{"n_layer": 14, "d_model": 192, "n_experts": 48, "experts_per_token": 4, "d_expert": 96, "d_shared_expert": 0, "activation": "gelu", "moe_layers": [2, 3, 4, 5, 6, 7, 8, 9, 10, 11, 12, 13], "router_score": "sigmoid", "normalize_top_k": false, "routed_scale": 0.5, "balance_loss": 0.000926, "balance_bias": true, "router_logit_norm": 2.0, "init_std_router": 0.0213, "lr_router": 0.00127, "n_head": 2, "n_kv_head": 2, "head_dim": 96, "vocab_size": 16384, "norm": "layernorm", "norm_place": "pre", "norm_eps": 1e-06, "positions": "rope", "rope_base": 10000.0, "rope_fraction": 0.25, "qk_norm": false, "attn_scale": 0.102, "tie_embeddings": true, "parallel_block": true, "extras": ["capped logits"], "init": "normal", "init_std_qkv": 0.0632, "init_std_o": 0.0119, "init_std_up": 0.0632, "init_std_down": 0.0119, "init_out_by_depth": true, "optimizer": "soap_variant", "lr": 0.0039, "lr_mult_o": 1.67, "beta1": 0.95, "beta2": 0.99, "lr_head": 0.0104, "warmup_steps": 200, "schedule": "wsd", "decay_fraction": 0.898, "decay_shape": "pow", "final_lr_fraction": 0.02, "batch_tokens": 32768, "seq_len": 512, "doc_mask": true, "train_tokens": 224900000, "steps": 6864, "dataset": "wikipedia_en"}
Below are experts of layer 5 (counted from 0) of a mixture-of-experts language model. Rows are named down (a neuron's output weights, with its number) and show model dimensions 0-191. Each number is 128 + 32 x the weight over its row's rms, rounded and kept within 0 to 255. Numbers have three digits each.
Before each expert's rows: a language model's description of what the expert responds to. This comes from a sample of Wikipedia text that the model never trained on.

# expert 42
Description: Second parts of place names
down0:116146124122137139151179064169241175142134159115123086073058168100116156099104095130151122129115136142115164079139134132116184102146115135112090109117106105130116158124134133118146153121122151188133129107140188118105152109144151157159123163108110113142130191141170129089142154124138118085112135129064126110159215161120153255133167065136109094139166082174128131098149109153142088153119158055156084141106141137120156161119156106108111160105083082052131126156091096138091143141089156104132102130183110102161128126152095116120126096123188145120106129125113109104151082163130180134
down1:097111113088092115166197067102165109092111091157221133085126151146185113157146130084107102116111116043157079079118114111122108118157144111101176101122106109078146116234136179117137158111102188186187136115116149123107104090104156151121157166118145140125076122104165127120137124119089116155145161086080133090110142157132165150072125131076154173160086151123134158124112153103140096172153166140150130140121092100113074112162104098168101113183127176174084124173092136103130128156094126128105151109168153153141071137180200112164178175130097135160129141126109081155171094111117093076
down2:130093140195155181172122108143128109118161144180093108070106179125107083185142130148158161181174103162123150136124061148096159169128049099145127139136139129023137136108135150121108102164095085124093084122136085157126119132118133212120141130189109168132143138148117066158159138126128135118169179132108124123108127201147121160146114175159103084122172155107203131155120101163162125105108176179105087174117112039119085166166160083096150130114088163147115077181108167184122107127146074121108118070078149121127164075155121122115123099099109127161134128094138124124088131155158124152
down3:136163135090103162111153138136113138130140149121111145098150139185119115106094102141102136141155138065149136089072118177110112109156114113042129113096103147079131125128070146159119114152105143122120195149142187146101179129155154076087114132108064121149092185070190136116088116104112115094146125138144094187098058167193122023172214078111125128075103116180111156109076171140131112115153088169128202078127122070129175128166110174122137148130113119129155071132110089153137138164084138098145145140125083115108161165100127064145151124157151122126132136153110128059179106144100135120
down4:186125157117145136125062162105072117187124159195204165158160124153110142153157193158092148105196106111108128099134163114144139094110102124161069104121162143155146118138113099190109138166121170157105100126138069094105190145128154114174195084161119157164105125116082140128104103165154087130092142138099140130142194101140105159153153100162168171123100114170108178092160069117115123062139129146149125135049127141132153079092110145153141091159095110129093192123189127080167112173117082108177135148143138159088107079089163122185160122144081138107126122148169124166095092115135143070
down5:130065201188098076130215146151144146097160107102154167168143130121090123079109125126173148133043165131123119100133135156091160145107205029150120171091125099124154113114146157146077185133095119140102139168119072089125155154173113112139150128091102124142120156131114109186076115091105109122143100159148094187080110173157144132108138107095136166134131159035121151165094149139101131149131126059178101145132136115115135113167105129086148151131177134073128118175111137140124169122124174179097069109169107119101118178174132110140119091092144134180123132112080151150141127174142184077
down6:110132073087089121154188119089122112101141135123090196172143084193140100128176147109144096084146174150098162101159104124139129184189127132101166152156091137151174071113115072198120157136077114173146083136115070114223108175133123159098107121135088154161147101081096156121154130171091109099101149165060162096136137150121175130100143096130150103117166146176128120079119092067091172167171127144090111145157105156118124045198100136112144162120179120130082167103151211132107110192139140134075124160141128159163142128136112109140109123152116129126162152100144103166156143094122142143
down7:158151125138181077127194169065117126129114099125094103143137150124127097136138134148097126111162081111109111173143122160136124154105102112122121143113038118147138117150126112078088138113147136086179147115130109091121140119111120114129090108108171083123084114105220170162116096145077104138110163077114182143083152045125104166150100118129180099097062163119232136132134128096131135183106169152142143088174146164128182173087093097138045197159143103141194138085146138109145107100156121095132078085105152075061141097135137115133116136149129090092120103128172100158172111142160158179
down8:166108087167175112118100176153131143131154152142118123135102186165152098130080115093108092094079136117117057122112130127134157106156136107130104119117119136114099115127169134160132143187149167151160105126198078128128074131084121143131111145155107124096063125113168116142114074071164137121150082186156114125176124175116131090136165169152169149125110172093139142103098125169162150151135101172106109157177155128154170036109067146059093132108118108160161091140072104175123132110125093104099085119095182129137121151133122042170151058087136170093149180087191129088046122132073105129
down9:120083116203088099108231054159113141114138094083169138127131091122145122148083139193133084099133099118115056136100172097144093155153168143117164178166152111137107166180103123111159154100135167163163102153129125137059147100163152129119115122120111145104115115093151105172162081161161130124157169112074134094103172150106175193108114150087102120167136122110074088134180133066106154158125139135092114163145085095098144114106106203123116114130095083102144105114162160119121151090062112140140112077138073161107112080145138097082130145098196105078117126101048086135107139102098147112

# expert 29
Description: Verbs after subjects
down2:098191138150110188152124140107096134122165093103151098116158050130126075140136121131108096128086101094122173094129130101185121118137177151109032092176146067146047188087153137108156134154140120142150226124145097163175134118086164140072159149086177092144145172083159130106101039126097113121099100153131166106182159117101090121107093113136160164109140195083126118143122196173115116148174158123165108133172123124102158137102147123139133155106148145111148187150141131093099081126107158161115157188130075145106116135174130121152080127161154128123176113129171126181138140118126101082
down3:122142104119124148078117184170162082101056136131145108137131179134125152132124058172060184062110110123134085111101097176132156113147152073158137167153147107137148122072156076143189146082132121124128219103149107118105115099175120113080117132095113139085147166118172109119115127101140066095143126174094134156065136094119127090112097102136182130149153141110095135101134161108187090110203166165104094083139132113098143126152181098108114132155084102137160074153182127101133144097162182200126149086121087152143112141089196088146142154163171113114129173092112125102080138155137064142
down4:139081134067131131125161109161119081211065090114125124126131089081180163100104104126099161153112082147128075179140156147119055155128059124122104167094159141175149118130132164093115127093149109176090136149131153188079170157123131117130146192170106040104090150157164101113092129144081092125133125106137143072108088134162133029154095120154079102192125163114106152127089168149153114153137066176079143150107137092120111134156138110141153127104117050130126127141096165111179154136151159113130130140135120129153148129101088162099135135025117119166122096111086129091127181160127162127
down5:077168070146169108117091145089100117152142106177136151184142082144148168156127125087105085120096101142132178135145168138122146171099192156085143113156160131144131130095133126075156154098097106109129132159120138114034091147118121113158127117118122166034153125144182138149130127047168103070116124154091152121101101137043137109076096151096055120180155123135090126122094132187149134101148104153153068104140086130163106084170106133130130127201102123080120131124101152113091148091154116141129131125117191133203206125099113159165092130192130131079137116186111146115104119136141083180
down6:146119086124084083093116119142065107121125130060137089153180114156101095109130137124120122130104127128118063106103168158138089119083137119177168089145162109120081147076140020120194126183164112147107144161095223116101136110105105132104113051109073159139150112134119143133117155107146123130087100139145126149112178125177182063128125134130123172187115111148174036085139134084073172162127152127098160111119156153141144092119111123111166101108098126166084147123102165099119147139052182162115126088093134145095180097135087125162136191160141172123167158136143167111082159153106133118
down7:185126128108147139109141152181073090130098117114124193138075068078131188094139113098138158185131125150163119151166108143103131101116156123112147182171128129171091109129071090122079123166114133161074105098129184181173148141132099080139105146143193152166086105153107137158101104162150121141114074098070186102183138201114104119109101166146125159145138124117096169140109157111188065128129127096121166082072113176092082038166125135174113121119115125174154176152142110124154131094095197092099156140147148157104142139083092123157096131083125117098167143119131131071069136101089146103
down8:127069104108189167149161122127178091101112138091136169086086098138142183189135159147103165134134119129082135137148117094124093086141087167104072090118176131140074137164157155148099146133171108162077130123050142135124069085148104120136171153096188112070115153144096089174130095124104129159133085103189110142166142124135144130113160105166106102111074169108119123078184156112069180128088115164131119134106125129142221082121160136126139136034060162112096109120118191115148149121115118116148106077126155124147185124158188132161148105059093116142140130066121182142116160123105132136
down9:154118098102093135164144162121137135112160168151126120185177116158139148157138156150098151201159104100163105165118152130131102084123189126157118126144127129094132074123120166118111127096145093075146143140042129079164098124113166099136117146176099098080167140180119088118137139104136126124098165108139145116155126098130170142103133143169103098162128166090067194126101042102144153108101069148145097157042101125121131139127167112124146160106131085132144154149184153108173102140104122154141120140101136139114020160135151063163095150107144063101158127161045155181187077062132181116
down10:139187180095080091152119187115118047120166132181140132098102164136086189122132154176141121060163113083152033059150111099140105085138121092131122072101088108146133120128104093152182149076158145163133115092150118105172149125094144130089099079131046211154141152127098122104178108157191166119097133062100080132146170123145094087127113108177186101093093106162145131115112158132126159131122151123124118141122135133071038142106201096141078173119153134104160123102141117090116124161130157124129113081087129093127115128126148113155193130126101131126122117161092127141094144115128121167
down11:079093124109152116127155142109094136085108113060103127124185174161163116166150053160137136105088153106138147148123149112134104167130118125136119142168151082144177145154113140179097217108123108156191112138169143086132086141134119136145137143119177123157046099137110109165079209133115095164165156167096097076074125115094081171124130101140138083136090116059160088082160117141132141108151079129143084164093159089071141116150156238136144183139175113116078179092130108172135119147066123112141105126148119076125078098097149129133197143156130092135123082118157139128110086126153130148

# expert 37
Description: Word-initial consonant pieces
down0:104164096174132116106145086097092087164151123155156050132117134122114117099174126140083106128137157111126122081103096117146144131127130116165102104208149155110179100107119210109142044122160112137143116069144072145137125043135132131192096143096136120111160152097069176097152093111095151150094155064106153138104145145136144144123083156151177102133117121179100112094116137147167154133112150093145111119153123166155138105085210096185172156226073111156141119107211095176118178111144098122086133076133160119145129157149083147098140158110164131153071129130147096174150155101112160152
down1:107094127177123051088130129119138144060147127124149172102141130085183127127186192159170112124137133147115160125132120115101163135150103084181088095122183167109127163148084065166158095132162194126107150094024071130149102087194129145088146088126127159093106183160141105115139207113159148135147159110130101116078139148069152141148142129064099172130080112114125156116097174072130147127134144161146081108128145111160106157137059118197132100147086105128155161101149150066112122153141157109161124148124166188071142118132123126112083177123100164095103156121075160149085125134136123162
down2:113099066072163144136190142131102134138133098173100107128131099144137136146196151071127098188125175109100085173101104063123145072154074154103055133150123147182137138076224109120102138084137116096106109149125124126097066127151042107089158181141074137149125139101161165110151146157169137149164105133113117112096119100087192149142076077059147073106117151123129141114127150088100089156110117103145152116082107151128155140142121112094109161106133118166179157162075128085173142151209133092138155080147101128085143168104115159108160080150091137133100133179112113138108163160135171125
down3:151141152146162096168068155147114167157109140106097133156110103154122163179142075157068128141106092119123129178135128155111073163211180090104112135095071126114199150152084162193125162101159175125151083137164116133156170081118126122099130165134169088119133121172147145136134095154087082107107125154110054107160099156171043150140119174092082134158145149115123114130131126207140070159133084094143134132169200135103097149144126137122150134142090165078162147129137038095114134115147150099145149139165165110074123183144117145101075118180163087142144155173133161128139172094078136102
down4:105118120184129055061089085098109155155123131093191141152125118144128100173129126194094121129137077171204151128134176161119106098143118110065108180121125143166151191065122116156105162151112102137113133139133114120091110113126115162122199080116129098140170135161111153151085103145159070120179098121039141120096107163167092184114091158069172107144112136132122107182135131194171095087110128112120150148164169098073085069146102104139116152125173109162127181167145100102143139156110129198127153154161163102156076138148122121137139122138128093101114122138189101146069125175140124057
down5:142085118105133122122157181113161125157193125143122154110101191152128128107183060153125170087115136165156112174167125125092127091148084113177130101176168120103120114171158110124108118167146188091135174131116109144146153112162111079086171083142130133153114106113098129164046105141110104154120159152165153118094104123106174153118147116121108176123121144174124126101158162128172122124106109135146177096084108052155141197100150139125145125106112089103204128089161158159121217108125077105138191129094157093098156094171112151129144205059154139175167158169078137207100127113098125071
down6:096142147124110125152124177159155103087153135158118128141150145146102093157114111095157166113127085110146131141085121120109093072181154119092178121160144079171095139113109153147127163163091111153146082115155055133172109163136140093156111083132130151136085155127156120140133131100067179160150188166172162143114074125077154118118089142143150186155197150150080134091137127173123076100122150115179123092103106137130129124038059117093087158154113146118095140101147090104091172129148171120117122153150156088104098164103077188076171113115162147141091118090139109161027207097159055115
down7:138079120122067225125107142118103142113170104159190176120129134190140158172098113144135134185111128101086085193217056124100164144111123156169120127100171078053127115153105102090136097166126078103117121065121110159128114115122154059103132173127128124116076127089188161175112125191142049107153168205172154127092150126117144092136176142149146094133182148086083088149077125119129138100175092090087138110125126132101100126131104111149146134137128163151160092196150152143117154095110152207113115119150113121137131150129128082097108129173129118134112131153144109140097102155123172099
down8:155158071109142098108169210169128166107164080191158132129154246106080177118133180116157171122096120156152110153174151106175132140113097094169116087173092169159154156129122072155113141164099104196078111057135149101108148139161116166168140037149107123168156108175087148087098097186132110128114103102148136143138107056108130107124085132124115099101155162179098123133150181088070184074085125111099071135165090109103158148154118123141123122126152118095096112133116108149142114115158127098090153131174165172110129086138145128113130112111136164134142142153154118084076116113108089148
down9:146121078128162104120123161159143140157113143185104193184188081138070139210157158121151096118124118152119138117125140082183100142128118135137081122112171100192192067129192139083137121183130105100123161126095133150140129093102112135120139106134113129139148100106219196114118122159147109175095142105125159173106162155086126052044074184074115110135052138140136084090093114136141169146116111121151141115094113140092109088102146056127118128105090126090102166128090095109119126082100165099142074129154152147137135101129142125122151095146116137154121104119116190147208110146134135048

# expert 35
Description: Infobox labels, nationality words
down0:132152137118078149127049178131094097095112227129129124047110132138167066124127141170107125173135119155155173158153099112102112142077092089077164121194121075065167130128166096155086124120142096151153111139123170127125117134130133125102131150141135128143083148111203173102134141183114133144135140109137144144150116153109145090155131141096144123173114117122108153159155085127159120162120165144178196092146136129136119135115122151088158118205153186173150099145136100145177179145099136108116126093092176159148169075182138153117109086111088143054062184092091145154114119142045126064
down1:169168132088169090143142174144106156126101123106148112161124121150149140152135129117168098143073130121164193110034089155072136164121077094177137129191106124123094118187169113158119114146168112103060121049114137098086155093094103130127167119130132101081126128112162109086155068074122068124149144146107098141115103137079147165131144127131177141146162056115111112132156124122112139168135164087083177112121094129161171144163137076159078138142160115045123092134148144097106124125173167102112124120108101201132082090136117148120120146159126167206118086149139114095157102059198085166
down2:143132076068148173141153196112110111089131094155144129089119149108137114104091133130149118183075118136128097126140139115152135100125124130201171179073128170114113194167125193098161145117064065131114180120106117146134102134073088189168140126128161115141111140136102131137118080107094157112139161150094178142126168090076100077131176164105140170127120084105164135044118172147115099109147118118052132148136123079089158125121086119119159134115116110145096132101061086115138102114062055134138115104094165159098172184101167136071135153085167101061118107115090182116134076126135156166
down3:182110182163123094160175136146132078136086097139154122130097186168162154125180122170105114139083131100110089101136071134085129154165174158097128065124151081143160075119161105140114067139147078121143148169161138138101126160204065146104069125160091099114127112142117169233131112093139155173149162071153191114152168140120101155089123132140151177142184114147133125151166145144108149136151128131100096123127150207152108110127093100158104170112138135171149123125124135157083134134165191116136144135115098122135202115061114168103176130086086111159189141131152086066105109130115108073
down4:111118126084117144127153136084169114115137071093134095077130045146161123123106138112115219173168105108122080146184082114138175111129190123151136179145108153092107128128066108111144160085122131117099108123128138144149111103121146172112151137163149088109210170140133103185056116115137143123109086102121129050119107123115096180060147122132112180106175078129160135103132139132113124153113114102126130096185142111110139197100112123162202143125182171127147068098125126149135122170107117158127100090168158158078095159108127079109078107141202059157079158152152132129182148110092075154
down5:217097131127177063160112119118139083087172168136098135144096147178152118167183123091181146134104178097146108077111109140115175148129169077115108108112078120122116072151084110099127100144100118127143120116104117144161111190169082140178123116108121167129106142121121118155180123117134137129219126158141185112168112140071162111150118122127126131097070039164089113110128169136101122131124130184182074156115074132172185112113137111114163094144137160126152164096172134151126042132089148104130188070088106137154159085131124141100122165060085118160140100116119092108118158078105178094
down6:107123223132171102100112103179118135103156072131160152156089163097126118178108128142112168091069169147162059137151133116180144092148032138124107075111106165188144135144148117118125150110163143177076080145140182173143175174094118137089129109118150116160115093155171113040152133131108127156139121155141058094182067138097099144139166103157134118135131157122131140092106118133118097087138132135132120185106121097145098111070119154101073178131147124125128210147114158193103138106184149126145094147091104124084124066144169123142075138175132131075114164094182116076128117100123123120
down7:174085105084142148182165097128084111137119126127061180106156157116112167149149066123103135093127128109072100142088114169127145158170147101130132154081098113123151173153109139124184139148138083102120052113161111055105102129123118160163109148091152143202113125115153126142088129125142123145122113130088102128114125123145145080167167184060100106140135149125163108071143169189172162193122145130159080102173100141151186124107142058107120194094127083116134145015114169121165113106112176151170089133167181135104109145178143103079104153101100117101064158126159091137154165109143114121
down8:088204169125158061111125115181166159079144142125086086087169114125117186157145121091148134145144066111124138090154116110128117086128140146099111118152102083107144103143082101107098117175156104110176142138081179125127078040092165118098147083153110135139127126108111223145147087135156138106166123163143100142150158163170106181117126118119118138126202152106121147152153046094101146152123167141156151185142129073149101137156128061171135139105099136135114159168203152088138143129092109149135201159135146102124147094174114174193144127138104104161211091113099122089133150129124178091
down9:121116155123117112109101126102121155189128153058125127146172172131134115105118094114128101123119175095126092104155159146113117096069152103147128121068145117114148145164104170144064108068140149104124144234105120119135056172140099070113165124081139152194105136088136105168074159078112223094095176143088157109146114141140096160120117109086097120101150161108160128132226177132142114178176148086106125136166117151135168155121170142149097119097121036124105085136117102171169174114133166119180112192160104153118120068124078174113095131158109126121119100088134129135163124148130170124

# expert 20
Description: Word-final suffixes
down0:132108110147117089139097122094166116094135135156119131108139120132119149111127049138154156140087123148111120125122146146111156142125048086119129130161095148091097112199095099160174114123108153139068115170137120094136081100173171116119112122080156137137111130173135153055108121081172212137108132081139110206115143101123182054173124132118180143072109123126127084156118077166145123114102178090160167120164138155174167097158103132139082151160153201136090088135061112190138145039076160113116051133132097187097113146151148151171154130171113139152147133142160119168108148181093148141
down1:141128087117098151123154155162174128111111134079104120122128087098155090100138159185167112097151104112092135102110150111143088138145156061198087136158150144123104167129145114170143090144073087077145122112140166161090103119142152151110091076144185146124190184137118174206027142129090116150104040137152154059157157147163180179111090123201081136176138119124081184121141126152119142156150092122131142135137096147114174104117134104104141096105069101111105147122090156097150147144088093146075135100076126075125139176166127102162088159109127073103190097114084107127101116143138128098
down2:105172067164183134103118118146079092074093104140137103086069092111129183112111161139084112182160125097117094104147124087146157161121183111167118133135137119148143122153149144159134128079089155168124186196136134175121161114158175088195090195094084126048177149180139151141170122080122117102125156122060138139122130102142101116132120149084120164113142121144158179111165165124107090132112174126130118147198086164208111120085133077147103146170193106175109127077126116148126127176061198139152116136086120127135101162145100145113140077105166126130109115154151092161090096119134075106
down3:162115151121152112117113148116106165080150144116174136107103105086123178091165111162193101115118131138147142136140082132148169137134093121192069126158133115144129061100070158171231055107166159110088078123146096150181155134093159131186121124233142135113142098130170136118178166079140111144147167054139097122131160142087146109166135129182100119104088111112106124154099105078104130115110169142066114153103114166132091073081129090141113156128143177072163088094092188191150095126081114095158117140137115142105154108161113096073155135152140148143106120163127171142153129118153188147
down4:132108170084062111068124145146100137124160103119164135145151162125130127104169118107174149108087188110170077152149101115135142165119127090118095148165227160082096133124157081174170104108131085181098152169063070097102073072115123089131153165101171143108110099130137143138080107120118136133135161083103150117098141189142116124112182066100115085128152108134105082181132149088074131131208116150140145134182069057089090109088089153077157124128107078112111099145148137134133120159138123128100130147045126105143132082148171117188118152099061120115137160100098119097124158162174142125
down5:126108117128146115157120115087083172115120096056108115130111112098124105133102110139082084175132135124127135086069149130163136091111223147101166080191129176159107132103168124137162146099179161135142128149080166152128140137097112118176058087126142184098114112135156148178098168166137178108124155183119056107128097097122190142092129139105146109136142133128151108129053167098141164180108170103125096127122059158143154180118116138147070140099136130077186120176145199108130096084125076124149172188165153154142170137131128141143083112144104125132098102127076132032110151119162083168
down6:135138099122138216138113123121098109156127146157170168142123120158137126169109146113070148198094112131178174167147148193102161126134148167167163064144109129151139208150121102177130163091125120161084143149138076167164126143137124089045125099127110095099137026144161146116100137149151126187137134116098142138207095103181119116143118093058152101162088111118165126154107141142144166135108136125095112115173159073097158157116059101141123109105120144107106060109187060142098134153107192143126110170144122139133085133148119087124133088126099092112157119101186086139092146125124192073
down7:127080113109051143146140156110136174129132134127136162106148067133157137143111049128161111082160062118085116166106166133112149100121142125075136143110189073126084155185085170149158098141101146104119187099070127142141059141117112100104106079105182110132142157191213141114112162138166179119166139129062117126163101061105053105152117129139103134137095175126092153130122105115093127082065141119136046153136125136137131118091113162071139149164100124119101163139119141167172130087176170121153172123076166113105089130134151099112155115096130090120123160106150094169211135144133163159
down8:108108077170099187180166113181148136079137168195142051101160134160185136158092093145127111139091097129186138097102141115070158128148128128155085073124099109110157144077129130100114105146162138121073133076108183112148136148106110180155117108127095159130108140095137123114090094231171118117137159200110144114085074138120087100129124078106163087153148154124127103157112124112185130100128124056155110094122145106108094118092142127079114120087146121135176210151091091104115144112177086153138100153195118110077191163114146146152077154148127129117124178108133143101152177077162106101
down9:128124146147108172187130107196192097171123136194074136135174172151134093175121109159076182119159144119111135114137065123128117153142111108097087132136112143121132111151147152138113119113117153083110070107175163152076178125170104150098099157163162115152081096130168094155099111130093165106118145182114012112113153146139114143134091150109108103061101182128116132139094120155119189140095091150182130133157160095091125112074138117106106164109130207148112163133109101094168187127152141042165120144090093133128089191085117084118172132156181139110122185120089112178110156158120099139

# expert 25
Description: Institution names, was/were
down0:119163144134108086180097119111153102108156153152113134130089185111212120081077112130112158128115138149151121144156088109091164141170173089157047132098132152149084158105127109177094108154177137152138158168118141111186132127063061111091111139143075154116120131116088129105144206149181123137157133117119112053146112130123139131110157162112152128140159140164172100109110125084152113185059151158122139061066106031164156157111067169162173082089108113130141139112134144107145141186148137117225078160112135121127108129113151120109137108201097141157124144122116134130084081157116166164
down1:068144129132104200100219165097118119116089084119169076150162147175176086169152105109138099155127107193158122133127133132138084106171161176106163121109151064087136100130109168136158154150100142189147115116155160155160142108131145131149150074128158126099157080146114159153129095111182145156107107116154093099104139146120103164123133083201175182129084124174124165085092174189122102110136059140102118116061065099050096157154079084113118161109128141126153166151128101164057161173071074119130109155182132119127104085120146112143158142088137065136141152124154115110145150116117151131
down2:119158094143170168146143157154101104129145100103147153086181075128139151117149139087130113133088102120111174087071131090076144128068130164114154125153079115090194137123176131095168087060158109172153066092134123170155152095158160110087148163150065187133132084156164144164116131186107122090225157145113141175107159143123078142195108109131164086121159143124166141087168144098143132181126074104078094176154136115149092105125108119142116128110117122120096108113158063140112129141175158147109078122098101144111167127085170107135130098121077109092170149056148166052153085161129108137
down3:106160153144120163110095090119101092141118141137086055128181156126182123078090106142139109093130128157149149111163132101199154148166141110130119060131082179113137132147118062101133140165116104095136149137110156091149141118151083177158152141147167171136112087132088150168127121117139147148107145131136088049126140129164105196048100065165173168090136061150104212139126109134158150115156055196088087096104110140132120181108139214143069146089190139128119116099170163105106108151090120168109161118136173106116126116140146142137096103158113142180149135145116079124058135165086112151
down4:158142171122107168098165090125084194133114101167136141073145079130115149147068143079147198144096142147153128136114120138077060119129128135137166132107164113122118108131137160139185119165132162115167134090142110087213110122115112157129138100101138110173127132171154142153160104194101119086139143107082176113121072128107115116148167059099085150050099098101162121141098102080122174146100183155089115152113147040120146174141112169152124124072171160098149119093067067098129169094085115151120103092164073153095087140135093123155074110144137135100156092174205129135117076138091123109
down5:140119164181097096064084146131120124056150122107145085156123136117166129117138134112129131133102088129092161125141104102085145169090103176169119075119205132149111168130127147109135138107147122137127097140076135168055123110102114144121150133113081129081144219111112175138117149151083067144134077083091109056137105196128071162149117106059163130167135161105119132114161189122126105097137135111070126139145116136120105102105168132171104188084127197090125148098066165148107169138156107161157122140072187078102194111160101103171190107159127180130176131135153150068099128121122120106
down6:186160080153050085171175116096128126061080096150113090193153114060130106161064136126131177116117193136105156089096143155168162105109156099083117139125138177062140109123152148125142162100197189085174063078124135105110108161144156090124155174117152130134181124190117130118129175172088082095149157101085135124095119179167102173145128156154136107151132096120152080098175108118132165138148111116116104124111086110147096114128173100081108138145075098162152137174122159119104127152085081127143166171134165124176131150145089151145109123146146147133150087101088104059157178082129164139
down7:119070132100094126211125208112118170133152124165148079143106099124089101107102096130116164138099082159107140121127149123008099143145106115119141116106082130147094151077097085142138090103173131048091147114158166085123076091128105096153123156171122156152111108092120126112176169152051114175136176131189169173125109101093135064178092161121121076128117141095129048173100106133131098180148120097159137131096147149147132089166086090106108136089146156138126122146124133117145158162188127122103087182151066131184123141147154101135108158130141114094166107165079138156184118122117118083
down8:140176120143131139138130079127156145133186129092160148157171147128146100137145207143150149187163113138096113108150144117150135199097094150103119145139093161120118079103105158095106125154114087140141108153118089164121131113100165117168178115083144104129145110137153133192200116089092159103105116057136124178111164072084160190123116108123108167106109177097036086112079119168107121124092074142111039132124131076096146120117148159110096131106118109185174159155134195084182101099114158140131120129085103146122164117157077120181125181164186127118165114075106163143168123098164199133
down9:108204096108084128106130146133121082097120107102106155100109131118119137107134146139149146114110122111163094180143093102175181202102186146178078103190165066168169134085142141126072104055083127103125102152226148125169112118119167112094121135117045154131143175146105147119108112119042160181160143109122133137092110143166118106151150123140077116096132161166132131157153094122159156153107147147133193128129137099073127113154085164152146145093100071131110108089117088101187148168130151100161074144139086101119177205178098146189137119133107134138118163123166130155104154197136113122